Weights of a small mixture-of-experts language model, trained from scratch on English Wikipedia: 32 experts in each of 12 layers.
Below are experts of layer 7 (counted from 0) of a mixture-of-experts language model. Rows are named router (the router's row for the expert), up (a neuron's input weights, with its number) and show model dimensions 0-255. Each number is 128 + 32 x the weight over its row's rms, rounded and kept within 0 to 255.
After each expert's rows: a language model's description of what the expert responds to; "mostly gets" lists some tokens that are sent to it at least half of the time. This comes from a sample of Wikipedia text that the model never trained on.

# expert 18
router [ 81  79 132 192 101 157 117 126 178 177 156 206 119 162 212  81 139  81 140 111  87 159 151 149 107 148 104 111 148 184 152 106 158  98 166 109 105 163 179 128 127 135 124 146 142 198 136 173  89 128 137  46 133  93  96 144 145 173 117 128  77 116 145 112 140 121 178 122 147 165 131 175 142  73 145 184 148 142 185 161 107 163 138 106 169 120 144 127 156 136 156 164 168 111 113 148 140 187 131 136  73 140 149 126  97 139 131 124 174 137 143 142 149 166 123 151 110 141 121 109 147 123 147 213 168 122 115 152 122 127 150 140 118 143  91 186 155 159 197 179  97 121 117 118 119 108 139 140 101 101 154 114  98 125 202 108 153 156  91 152  67 147 142  78 128  73 193 119  64 154 125 120 135 125  71 157 139 100 100 134 125 111 150 166 107 155 117 140 131  77 125 113 197  94 190 164 137  88 114 114 194 132 115  99 161 101 157 124 161 150 174 143 165 131 146 104 130 171 165 148 155  98 164 153 143 125 108  95 148 127  81 129 214 102 123 125  89 180 100 100 144 137 101 139 100 135 183 134 143  99 122 117  43  55 144 119]
up0 [140 134 119 130 148  85 169 115  67 130 149 178 158 105 120 101 140 172 156 179  80 159  66 169 124 191  83 108  87  72 130 131 118 112 116 145 153 160 121 127 160 191 161 151  91 141 115 164 134 155 108 152 126 120 150 175 165 106 102 141 137  96 146 152 154 134 126  98 160 121  84 184  90 151 122 110 156 151 152 148 131 111 153 102 109 153 179 135  93 125 116 190 108 121 135 124 124  90  70 157 136 128  97 149 136 177 108 175  88 146 110 158  95 168  79 133  80 134 129 198 133 108 146 118 119  65  28 143 108 143 147 132 102 140 130 195 157 109 139 102 152 144 121  97 140 141 141 152 135 136 119 154 159 101 150 154 149  84 105 121 122  75  72 210 153 136 191  92 175 109 180 235 162 172 125 170 128 142 143  78 139 124 115 144 120 133 173 124  87  98 136 147  70  91 108 112 129 164  70 139 106 114  76  48  79  94 140  36 169 155  53 134 130  60 154 115 129 158  89 128 112 119 137 112 127 117 110  86 117 155 170 152 153 146 159  76  99 114 139  87 136 185 100 139 120 135 119 140 151 125 142 128 149 171 116 113]
up1 [ 89 156 134 131  87 150 119 152 140  78 134 158 176  92 117  64 146 101  81 154 136 152 134 116 140 127 104 140 116  74 146 130 138  84 147 125 130 114  79  93 156 122 103 132 145 129  96 156 118  64  90 133 168  70 144 136 113 149 128 172 182  93 149 100 119 159 133 130 101 129 158 133  89  81 123 170 149 137  73 123 130  94 142 123 177 142  88 139 130 122 136 154 152  91 137 142 103 179  86 111 151 147 111 179 121 170 163 185 131 134 133 217 153 145 162 145 172 197 191  51  96 124  87 121 124 121 132 183 177 126 122 102 209 105 161  93 131 182 152  93  94  89  60 134 120 146 168 154 133 131 129 100  85 145 125 174 177 124 152  85 130 118 122  93  85  94 160  96 102 127 178 119 126  60 107 171 159  98  79 106 115 183  61  84  84 117 111 109 126  97 157 157  71 118 173 152 115 181 186  91 102  89 124 117 154 137 163 144 122 117  86  79 160 146 106 158 172 156 163 179 129 114 180 179 178 167 123  56 142 118 144 114  93 177 107 136 147  70 154 134 136 146 159 116 134 125 160 115 120 151  64 117  96 119 155 125]
up2 [122 118 102 102 104 133 181 151 103 148 145 100  81 132 114  88 146 139 150 116  90  88 116  89 121 162 114 102 142 121 113 152 126 114 134 155 144 142  66 108  99 153 117 197  78 100 133  95  81 134  66 135 103 155 152 139  29 158 182 127 112  97 209  95 141 141 133 113 161 168 105 134  60 168 121 110 130 103  93  84 119  99 179 113 178 151 148 104 145 138 126 147 141 190 133 109 109 122 155 134 124 199 147 141  51 105 137  95  94 102 132 135 142 135 110 136 132 127 154 120 135 151 162 124 132 113 119 114 148 124 156 121 137  70 129 140  69  89 145  92 161 112  89 159 100 130 172 167 147 181 147 167 172  84 129 118 139  93 123 122 148 140  90 142 147 177 171 113 160 129 140 148 149 131  31 101 113 107 181 155 137 117 142 168 151  93 179 216  96  80 119  75 112 167 105 160  88 123  50 120 165 165 136 115  97 143 165  96 108 130 126 151  76 130 128 167 151  68 137 125  95 204  51 118 135  95  82 113 147 145 120 141 116 170 118 206  58 160 103 176 139 139 160 144 150 118 182 115 109 154 187 110  98 148 101 138]
It responds to: Venue and institution names. Final head nouns of named places and institutions, such as Court Theatre, Foxwoods Resort Casino, High School, Music Fest, Stadium.
mostly gets: " Hall", " Stadium", " School", " Festival", " House", " Street"

# expert 10
router [173 136 144  85 164 125 188 148 124 128  97 125 148 176  62 104 124 140 154 173 143  94 158 152 148 122 139 143 140 117 175 128  71 145 124  88 120 159  75 162 153 144 128 149 137 120 155 138 151  99  88 191 131  73 111 130 117 140 161  88 151  90 148 131 137 158 140 140  76 106 157 141 140 133 159 120 179 135  94 126  66 159 183 119 152 101 100 171 138 174 103  79 109 100 173 129 139  64 113  71 103  96 139 150 156  78 140  75 177 115 111 112 144 135 175 141 119 150 101 139 102 130  56  92  99 145 121 116 162 160 108 129  63  70 147 152 148 140 112 103 149 139 144 131 100 174 133 119 137  85  91 142 138 183  93 109 159  77 176  90 109 135 125 197  76 118 162  88  84 157 184 166 142 169 131 129 103 106 191 196  82 104 108 135  94 142 168 130  96 144 192 101 123 134 100 183 112 107 139 118 137  91 153 137 100  87 143 137 130 103  53 144 131 171 135 206 122 118  72 160 105 117  99  84  97 135 142 114  88 141 134 151 102  93  61 130 133 116 209 112 134 122 163  93  77 149 146 178  87 147  82  82 167 153 198 124]
up2 [147 134  92 121 122 113 158 146 132 158 125 126 122 134 130  76 129  58 113 155  51 110 102 127 101 168 110 127 137  79 128 112  93 123 107 138 118 131  72  90  98 162 138 155  90  68  81 109  96 121  85  85 147 153 167 135  93 103 159 110  83 115 236 101 127 139 132 114 180 194 110 118 110 188 139 101 111  96  91  91 113 107 171 102 157 151 105 124 170 139 128 107 133 224 131 116  91 123 150 150 142 196 106 150  60 117 121 129 101 156 123 159 144 130 120 165 156 145 124 111 129  96 151 110 139  85 118 178 172 166 142 100  86  73 105 112 102 116 159 119 161  62 106 150 142 177 141 197 135 167 154 133 158 130 141 109 164 125 184 139 149  99  72 115  87 126 185  93 144 152 141 155 164 165  52 121 121 143 145 103 188  97 138 147 180 177 139 173 110 132 112 101 159 157  95 165 147 112  75 147 129 187  96 117 106 147 133  93 142 104 153  97  59 135 159 128 185  68 166 138 123 169  55 108 162 128 132 105 154 116  85  88 131 143 127 166  55 126 150 141 139 112 105 134 114 104 170  91 106 156 124  58  99 133  77 134]
up3 [128 143 108  70 150 155 178 114 178 108 172 152 172 120 133 113 131 167 132 138 126  92 194  63 206 106  99  77 151  88  99  88 137 133  98 143 114 135 142 125 133 138 141 146 146 165 119  89 106 164 135  81 117 124 154  83 135 104 138  88 135 138  84 126 137  60 104 156 100 104 121 147 123 165 135  90  74 124 119 125 141 128 211 123  58  95 108 139 152  69 147 108 143 107 101 132 112 104 125  98  94 127 149  91 117 113 108 138 174 163  99 147  91 144 179 124 157 141 103 169 188 152  93 155 122 104 149 120 230 115 164 111 183 183 132 104 103 151 101  74 191 106 173 146 122 107 170 162 135  81 142 108 128 114 185 137 160 104 156 133 106 115 133 148 129 107 127 127 157 111  98  98  51 155  59  49 133 160  91 114 137 136 122 150 121 130 113 128 117 197  96 179 119 189 115 101 102 130  94 139 161 111 133 143 118 169 145  99 127 140 138 161 187 104 132 175 163 124 167 175 146 156 142 106  57 171 150  66 138  53 115 121 143 144 169  75 165 170  83 137  91 126 138 182 157  89 144 101 136  93 125 106  78  71 138 116]
up4 [101 128 131 118 147 179 153 127 114  90 145 131 163 154  65 137 100 110  57 140 120 158 176  98 152 119 174 111 133  79 147 123 157 145  95  92 138 110 130 134 142 143 117 168 111  96 152 173 132 101  78 168 149 168 114 102 141 132 176 162 168 123 111 122 118 164 150  56 167 103 197 163 154 156 113 139 121 100 119 153  53 149  91  98 128 153 166 146 198 100 218 179 138 117  48 144 136 101 109  67 115 128  95 121 142 140 179  86 127 132  80 131 128 161 139 139 115 157 105 101 151  61 166 163 202  93 129 108 179  98 108 149 131 106 123  59 121 167 108 143 142 146 174 114 145 116 124 133 164  99 149 102  86 179 129 124  75 119 139  36  41  90 117  60  96 110 124 132 126 154 167 176 113 139 160 107  91 114 142 183 149 103 107 106 147 150 106 122  98 162 175 125 145 128 111 125  87 116 138 101 120 105 156  91 162 133  94  62 108 158 192 135 120 149  89 117  89 155 145 130  83  76  69 105  88 121 161 123 166 169 118 169 132 136 102  74 118 140 137 151 156 112 130 161 150  74 113  78 147 152 154 169 121  95 139  91]
It responds to: Digits in dates and numbers. Single digits and short numbers, mostly the final digit of years after 201 or 196, plus day numbers in birth dates.
mostly gets: "     ", "Gls", "|---|---|\n", "DST", "9", "/sq"

# expert 20
router [170 146 104  91 170 123 175 144 137 110  89 126 105 142  98 159 162 132 128 175 163  87 197 164 143 112 143 114 142  97 179 149  98 180 110  79 137 158  65 188 124 135 183 132  91  74 129 146 142  93  80 147 103  44  85 124 123 164 163 117 120  87 152 145  69 141 125 138  99 137  95 121 110 184 144 135 145 125  79  96 100 162 167 150 174 107 106 143  83 170  67  79  67  95 166  83 128  33 148 112 131 127 152 136 182 138 122  99 159 127  91 125 171 130 181 137 135 200  95 167 118 164 105  88 115 149 122  97 160 131 110 123  57  77 142 180 103 153 129  95 146  84 160  89 116 163 166 106 173  74 113 157 151 175  89 122 170  45 118  96 118 152 108 163 113 157 112  79  76 101 166 141 150 134 143 138  95 136 174 180  97 114  94 125 131 112 140 118 110 134 160  85 150 152 135 157 119 121 133  84 154 116 157 162  81 119 140 146 110 106  81 146 152 148 114 171 111 129 100 145  82 128  96 122 100 145  90  85  50 123  73 139 153 102  95 149 143 121 180  75 160 121 129 132  95 124 107 163  84 140 114 102 142 152 139 137]
up2 [100 145  57  96  68 150 153 165 101 134  93  98 101  94 148  86 106 146 116  64 101 103 123 108 115 163 133 134 118 105 101 140 117 126 163 178 138 147  84  93  74 156 120 125  44 142 120 102 129 169 114 154 120 126 145 134  66 136 140 137 125  92 225  91 146 131 182  78 156 169 110 125 106 178 151 115 112 131 109 103 110 102 177 122 194 122  94 156 121 204 114 120 145 194 138  77  91 105 145 147 102 197 127 157  36  92 123 132 134 131 118 126 154  98  94 170 164 139 153 132 143  93 188 103 134 134 134 153 186 141 131  96 120  77 173 109 119 148 145 123 115  86 113 123 118 151 144 200  97 136 149 147 171  66 139 141 168  87 137 119 165 119 109 148 131 162 136 146 138 116 183 126 163 171  94 117 129 124 134 120 158  79 143 168 178 159 131 189  59 105 100  88 136 123 115 134 127 129  96 152 144 171 103 180 140 125 178 100 110 125 128 117  55 114 114 164 171 101 151 132 126 217  85 123 103 134  77  81  95 120 101 139 204 154 105 159 144 140 173 158 161 119 165 181 163 118 160 113  74 167 141  99 109 111 109 139]
up3 [183 121 118  87 130 119 129 121 149 119 153 154 164 156 138 121 110 125 168 107 103  72 158  71 152 127 170 117  88  87  51  84 141 212 166 139  94 137 159 198 146 141 163 116 118 107 111 138 140 131 148 141  89 106 116 148 162 142 154 106 175 108 118 129 158  64 118 152 121 115 127 144 144 183 159 127  98 115  78 172 113  95 190 131  68 126 109  88  99  87 146 165 100  93 110  99 151  69 111 117 134 115 129  91 152 102 180 143 130  87  97  79  64 134 168 140 217  58 125 165 163 148 123 139 142 155 146 153 130 139 140  92 153 127 156  86  89 138  84  93 164 120 139 135  90 115 132 166 149  55 118 159  91 111 168 106 120 114 158 118 135 110 102 105 131 127  99  91 135  59  96 123 127 148  69 114  54 158  66  65  92 138 108 142 113 196 119 116 166 226 109 169 111 185 109 108 115 117 105 120 169 122 105 163 126 168 154  99 131 171 126 136 135  91 150 176 130 108  64 137 133 132 102 133 116 142 118 115 112  97 116  75 108 145 149  85  86 134  87 120 112 115 109 122 125  96 103 141 136 121  56 179 105  45  82 160]
up4 [141 153  78 104 148 147 153 117 155 109 164 131 108 154  89 117  68 148  96 150 134 148 178  81 142 153 138  75 162  94 177  98 166 132 136 101 140 136 126 153  90 131 172 172 100 101 158 164 203  89  72 165 112 165 100 138 112 124 169 152 149 115 119 134 136 123 142 148 161 117 202 160 171 171 161 126 150  86 143 189 119  88  91  64 132 122 123 173 199 125 167 162 139 125  96 136 125  95 104  67 143 123  97  72  99 159 208  96  83 108  78 173 109 148 164 124  94 169 153  67 113  74 175 154 145  77 108 136 105 142  91 130 170 101 103 100 158 158 110 153 146 115 165  77 130  93 137 123 119 138  91 120 105 120 131 119  97 132 157  60 120 110  61  74 131 119  98 148 159 127 162  82 129 134 116  87 120 100 126 147 113 124 146  60 128 143 147  97 103 106 142 153  97 114  85 141 124  65 148 116 131 115 173 137 109 164  74  77 131 127 153  74  97 136  96 104  75 131 150  87  60  92  59 119 120  71 142 139 140 200  94 188 140 138 122  74 111 124 158 145 120  74 138 136 170  97  79 116 161 123 164 136 146 119  77 137]
It responds to: Numbers in tables and stats. Digit tokens in scores, vote counts, heights, weights and table cells, such as 32,411, 3–1, 6 ft.
mostly gets: "34", "75", "51", "32", "43", "79"

# expert 23
router [131 106 169 131  87 103   2  93 183 101 100 154 132 144  96  63 151 107 123 136  81 124 114 201 109 131  94 180  66 176 110 116 125 108 176 110 156 173 168 108 106 194 142 142  95 135  94 126  95 145 158 103 159 178 137 123 139  94 153 144 143 103 144 119 149  79 145  85 135  83 179 141 135  86 106 176 127 174 155 121 141  87  83 130  90 116 149 112 164 110 171 188 157 125 110 199 152 163 147 152  64  74 126 129 137 153 105  91  92 129 130 122 110 129 180 135 105  80 126 105 103  93 101 162 119 155 121 130 128 113 159  74 153 155 123 163 106 149 143  89  84  57  60 128  88  92 100 102 121 160 158 132 116 117 211 108 117 157 114 148 109 163 154 120 138 107 173 127 137 153 119 103 157 107  86  97 149  70  77 120 148 118 148 171 156 110 170 113 105  97 128 155 161 118 127 126 160  75 127 145 118 163 147 103 182  84 124 129 110 153 120 130 158 100 209 113 124 151 159 152 123 108 155 130 188 162 110 156 156  85 160 136 176 122 193 144  80 145 118 166 172 151 133 139 115 131 168 101 146 125 167 162  74  78 135  74]
up0 [ 87 120 183 102 137 111 163 100 104 134 137 168 148 118 121 138 145 137 123 125  94 141  98 152 136 157 100 126 109  92 109 169 108  72  68 145 138 190  88 135 154 157 122 174 130 144 119 132 142 168 116 166 115 132 107 156 164 122 117 129 147 164 103 151 170 136 117 126 193 142 116 181  95 135 190 113 182 124 167 106 126 107 158  86 135 106 152 104  99 111 101 191 137 141 154  74 116 141  85 156  85 118 136 164 105 142 161 159 111 176 131 122  84 209  76 156  68 125 148 177  96 142 191  86 130  19  76 121 132 183 174 111  86 126  95 162 145 121 139 107 146 151  71  75 159 121 180 127 153  54  79 111 152  83 114  93  99 143 131 122 152 102 106 183 138 125 180 133 149 130 150 181 137 147 115 208 113 166 160  86 156 129 120 157 140 133 140 162 100  83 152 170 112  68 114 185 181 185 100 128  92 160  93 123  79  71 134  55 167 161  64 113 105  90 152 157  85 139  99 140  98 138 132 121 128 114 136  82 117 121 154 128 111 178 147 108  91 125 150  80 158 178 126  91 134 140 122 119 122 124 118 100 175 175 108 137]
up1 [ 87 142 106 150 103 129 103 161 120  77 195 106 123 154 120 103 131 114  75 135 145 155 130 100 154  95 141 119 113 114 155  80 175 106  96 162  46 116  59 121 140  85 105 143 166 119  99 178  96  76 117 150 183  79 116 169 161 117 133 157 132 132 151 113  80 152 107  89 123  90 150 128  79 134 101 127 182 134  97 155 126 133 149 107 149 130 127 122 129 141 158 172 188 156 158 155  87 156  93 142  71 154 128 109 128  61 163 150 117 147 100 146 152 117 115 149 162 175 176  60 141 100  92 101 101 162 154 172 174 132 119  76 187 131 106 106 118 149 210  91 126 115  31 143 143 113 189 101 152 180 151 171 111 139 124 182 170 101 157  93 111 124 152 110 110 104 155 138 126  74 135 150 112  84 104 174 140 104  85 116  81 150 101  82  74 108 154  82 124  80  97 153 109  79 117 172 153 149 188  61 117  58 118 107 165 111 168 105 169 117 111 114 135 140 133 176 155 104 127 143 124 111 187 167 132 149 113 101 135 126 116  64 124 130  89 146 134  58 129  73 126 147 137  97 124 109 105 116  75 187  80 142  99 161 124 114]
up2 [ 81 137  81 151  82 141 144 137 111 149 103 109 103 134 150  82 142 113 132 115  70 121 146  90 110 150 114 155 110 128 112 129 133 135 150 138 136 153  74  91 123 128 172 150  47  91 121 102 134 126 111 132 148 122 126 161  97 137 154 143 126  76 213  66 135  98 162 112 141 106  74 199  75 140  90 117 118  89 102  63 120 107 141 121 200 130 109 159  98 172  76 145 143 171 152 120 142 116 156 133  91 153 102 125  45 106 131 170 102 116 145 116 184 107 109 170 127  96 127 135 123  89 171  98 114 171 115 134 223 115 131  92  75 123 117  97  92 117 181 113 152 117  97 150  83 161 165 183 124 121 126 161 132 119 142 116 134 116 181 114 159 127  81 145 150 140 109 101 119 153 148 124 174 134  58  70 136 107 170 176 159 135 181 153 118 111 105 189  65 100  98 114 106 137  78 120 130  94 120 155 141 175 173 128  87 154 154  84 135 112 128 127 112 124 157 181 179  87 152 169  87 226  89 153 151 132 130 180 125 144 116 141 126 121 101 205  76 119 131 165 117 111 204 182 140 139 179  89 104 116 167 119  74 119 129 122]
It responds to: Institutional nouns in names. Second words of organization names and political or institutional nouns, such as Associated Press, Supreme Court, government, Army, League.
mostly gets: " government", " Army", " Navy", " Association", " Corps", " forces"

# expert 19
router [179 151 129 137 175 125 175 157 162 107 176 130 126 158 140 154 136 119 132 182 121  93 142 136 140 106 126  69  90  90 138 156 156 154 134 113 122 160  47 111 179 165 171 132 103  86 110  97 146  96 143 177 123 121 101  68  81 122 167  99 126  63 135 140 139 159 104 144  67 150 124 135 147 132 158 136 137 124  90 129  93 155 137 159 166  69 107 160 113 148  85 114  82  99 151 120 121  87 148 158  81 103 100  83  94 119 150 134 174 127 132 114 118 120 185 106 138 165 108 190 131  92  86  81 140 147 141 105 102 105  85  73  84  91  82 179 106 145 168  91 107 100 127  95  90 159 141  76 202 110 167 146 116 181 157 103 105 159 180 117 102  99 157 188  48 112 108 128  70 168 153  64 118 150 143 102 145 106 193 200 119 163 108 161 138 138 157  86 148 127 114  94  95 151 117 154 109 120 114 103 148  82  56 152  73 104 136 114 136 129  72 136 143 129 121 135 110 152  93 128 161  81  94  98 106 186 144 121  59 143 134 112 117  87  71  99 101  67 154 144 152 103 155  72 112 150 133 151 113 173 108 161 136 185 137 106]
up55 [139 165  65 106 150  96 150 133 105 118 111 110 140 101 189 103 131 115  90 119  90 148 174 138 156 132 115 147 165 133 131 158 139 123 132 180 136 158 155 147  62 156 142  88 113 100 136 122  51 162 163 153 120 123 102 135 177 154 127 241 101 102 122 132 121 116 100 141 148 125 114 166 119 162 113 101 129  93  77 161  62 150 136 147  61 141 190  72 135 122  97  81 207  85 150 153 170 126 137 124 118  78 107 108  91 113 152  96 142 136 159 180 130  68 112 127 108 133  98 104 111  56  75 124 132 103 141 155 139  89 113  64 156 236  94 147 107 158 123  99 134 107 105 118 104 139 186 170 117 173 120 116 100 146 118 104 110 195 184 113 126 133  80 151 178 155  85 166  94 104 113 125 113 103 141 135 148 135 132  89 103 129 114 129  76 128 120 172  87 123 117 175  99 151 174 149 100 115 166 121 118 121 109 206 145 114  72 168 160 169 143 137 127  36 105 141 105  37 105 105  98  94 146 133 122 124 142 102 113 145 152 120 121 124 134  90 112 149 101 202 115 127 143 102 123 129 110 102 192 176  91 138 100 125 109 165]
up56 [ 72 115 135 103  77 113  63 139 136 143 159 121 145  97 153 143 119 141 172 133  83 105  98  76 123 131 128  92 166 130  96 113 109 145 143 102 139 166 126 137 159 109 135 141  68 122 144 136 186  57 124 180  97 134 182 181 183 135 103 177 172 173  74 138 160 129 143 100 150  99 127 155 137 182 102  94 175 116 128 128  84 145 111 113 122 140 127 109 168 133  69 143  82 137 153 139 136 131 163  81 111  70 100  96  97 145 163 156 176 133 100 100 118 157 117 127 171 206  96 105 134 131  71  94 173 136 112 149 160 183 130  91 131 131 123  78 144 107 138 114 132 156 112  19  95 108 116 125 120  94 145  93 103  92  89 103 142 146 140  50 128 150 110 113 119 120 127 144 118 138 138 121 126 144 138 128 128 210 160  67 135 130 154 122 132 150 146 129 172 135 204 139 141 113 119  64 143  82 134  55 101 158 100 122  90 188 144 117 135  42 136 138 108  47  79 140 158 136  60 155 140 122 181 129 102 123 173 153 128 137 144 138  94  94 147 124  68 141 114 205 146 112 148 112 131  68 131 128  55  88 102 125 144 167 118 172]
up57 [174  61 103 148 144 126 136 149 103 132 101 153  99 109  69  48  94  99  70 149 163 154 136 155 103 140 101 151 173 149 130  85 115 159  58 162  93  62  78 148 164 143  91 161  80 107 124 173 130 125 127 106 125 128 148 152 145 105 135 101 101 126 115 145  94 115  86 115 170 108 149 136 149 152 115  86 117 110 153 138 111 141 149 225 111 105 119 138 125 114 150 148 133  81 163 168 143 123 155 114 118 107 143 204 133 116 183 130 156 124 151 106 141 193  54 168 120 216 123 144 124 135 137 121 110  97 105  78 150 116 190 140 104 154  90  84  95  95 145 118 126 111  99 135 107 145 153 112 165 128 141 124 134 163 134  85  60 141 118 132 188 135 160 114 176 163 220 134 109 150 104  98 151  93  92 129 119  72 108 129 111 159 108 125 114  74 135 170 127  93 134  99 143 155 177 114 147 105 166 125 206 119 114 153 146 154 213 123 182  95 132 145 150  97 131 174  96  80 159 141 171  46 106 157 135 203 168 181  96  93 112 171 120 164 131 141 137 115 108 146 188 145 100 131  72 159 105  94  92 112 136 155 110 110 152 123]
It responds to: Year first three digits. The first three digits of a year like 201, 199, 200, 197, at the start of table rows, ranges, and dates.
mostly gets: "201", "202", "197", "196", "199", "198"

# expert 2
router [107 188 101  68 147 155 136 178 162 160 131  93  72  86 132 116  94 163 102 152 174 104 153 149 116 128 187 122 158 136 191 112 171 126 105 100 146 112  92 110 152  98 170 131 118  90 125 168  79 104 119 128 117 123  98 150 145 159 175 178 132 123  96 203 115  79 130 165 127 145 131 101 142  81 144 164 134 147  86  94  89 105 115  98  81 148 119 156 127 116 131  55 108 122  93  70 139  93  64 114  64 153 116 124 147 183 173  96 153 134  97 171 110 156 140 106 149 131 130 163 153 117 116  93 131 112 149 114 151 101  73  84 113 121 138  80 117 149 106 113 222 111 141 134 147 142 190 102  59 110 126 131 163 108 148  85  99 105 113 136 129 188  79 156 164 188  97 102 144  95  83 154 149 141 164 109  79  92 176 121 149  84  70  97 126 132 176  97 118 120 153 106  66  59 106 126 181 140 143 135 146 138 162 179 161 129 107  97 107 122 153 123 144 160 140 115 173 110 175 134 146 109  70  92 110 105  62 146  94 134  42 118 138 117 115 141  86  97 169  95 129  72 120 165 156 143  86 137  67 154  76 113 137 141 138 102]
up2 [111 146 106 158 131 144 166 151 136 162  97 102 118 113 150 113 132  90  95  98  83 107 137 114 118 156 141 128 104  87  93 137 110 129 117 122 142 141  85  89  63 159 137 141  64  86 133 104  86 157  88  97 173 125 175 134  95 159 212 143  91  84 209  67 160 162 140 137 138 172  82 129  91 162 126 110  89 152  92 109  86 138 149 110 195 135 127 128 165 182  87 115 144 197 158  84 133 109 165 141 126 186 130 123  50  79 130  73 127 122 119 120 126 125  93 130 145 133 159 138 154  87 173  98 125 127 157 178 193  77 135 115 118  62 176 114 101 115 155  83 122  93 118 126 117 176 161 158  95 132 188 143 195  56  80 145 160 122 165 126 149 128 109 138 165 166  98 150 117 186 151 148 151 162  61 104 148 107 135 162 146 133 141 161 152 119 149 207  88 105  78 110 120 153  91 111  78 128  89 116 148 193 103 108  95 115 157 126 109 111 116 117 124 122 129 176 161 105 158 174  95 189  59 118 114 126  90 115 111 135 129 136 123 132 131 199 136 190 155 139 159 111 160 130 124 125 150 143  88 126 125 114  94 121  59  85]
up3 [146 123  91  84 160 131 146 105 132  87 153 135 146 144 119 111 140 120 146 101 102  68 119  96 192 121 142 121  85  80  77 101 151 195  85 133 125 123 112 165 116 154 178  89 133 130 129  88 105 189 162 106 105 109 162 129 135 158 162 127 175 175  72  88 130  86  95 123 147 117 127 160 140 181 171 131 131 178 140 136  92 168 146 123  28  94 134 136 134 103 117 110 129  87 115 151 131 123 126  98 114 134 138  61  92 112 133 181 104 171 110 179 111  90 140 131 144 114  91 146 123 173 115 138 140 141 121 141 188 165 194  92 158 144 156 140 113 106  89 112 223 166 169 146 144  62 147 174 123 104 124 151 165 143 159  95 111 132 151 139 141 120 143 153  93 105 107 122 134 122  93 113  96 149  35  65 130 138  48 119  92 154 100 106 102 143  95  83 123 178 166 150 111 182 109 128 124 118 142 115 128 147 108 198 148 140 184  92 159 141  84 182 166  84 175 176 122  92 150 139 122 160 123 113  96  70 168  59 136 107 149 120 142 123  99 135 131 187 105 151 161 150 195 142 148  87 108  91 192 102 122 124 123  65 108 172]
up4 [148 148 137 132 175 150 129 125  88 104 145 113 161 125 102 142  60 140  65 149 161 157 127  63 117 125 147  74  94  82 118 100 133 190 134  66 178 101 150 144  99 147 142 127 151 109 130 126 176  42 122 153 123 140 113  90  95 186 144 159 146 126 141 189 100 147 102 136 153  98 181 162 129 182 101  75 120 141 105 176  83 138 116 122 164  86 144 155 192  73 161 188 120 107  94 112 136  84 103 108 143 164  55  77 126 170 154 103  76 104  86 115 140 168 165 133 105 165 151 102 128 137 162 163 137  47 103 148 146 159 100 133 156 119 172  97 143 175 133 133 125 121 222  94 108 106 159 149 140 139  76 138 121 148 114 134  84 110 162  74 122  88 102  76 101 114 101 127 167 146 164 134 126 125  96 135 143  96 137 168 159  88 125  73 129 140 110 117 153 135 102 121 104 106 106 102 114 105 164 128 189 172 144  82 101 169 112  59  87 141 152  62 130 134  99 179  80 146 165 120  88 133  90  93 123 122 131 119 136 184 115 155 119 102 132  37 133 123 145 139 168  92 138 167 215 123 105 124 120 122 149 127 104 127  87  91]
It responds to: Coordinates and measurement units. Numeric pieces and unit tokens in coordinates and measurements, such as decimal digits after °N, ′, ″E, km, ft, million, sq.
mostly gets: "′", "°N", " million", "″E", " sq", "″W"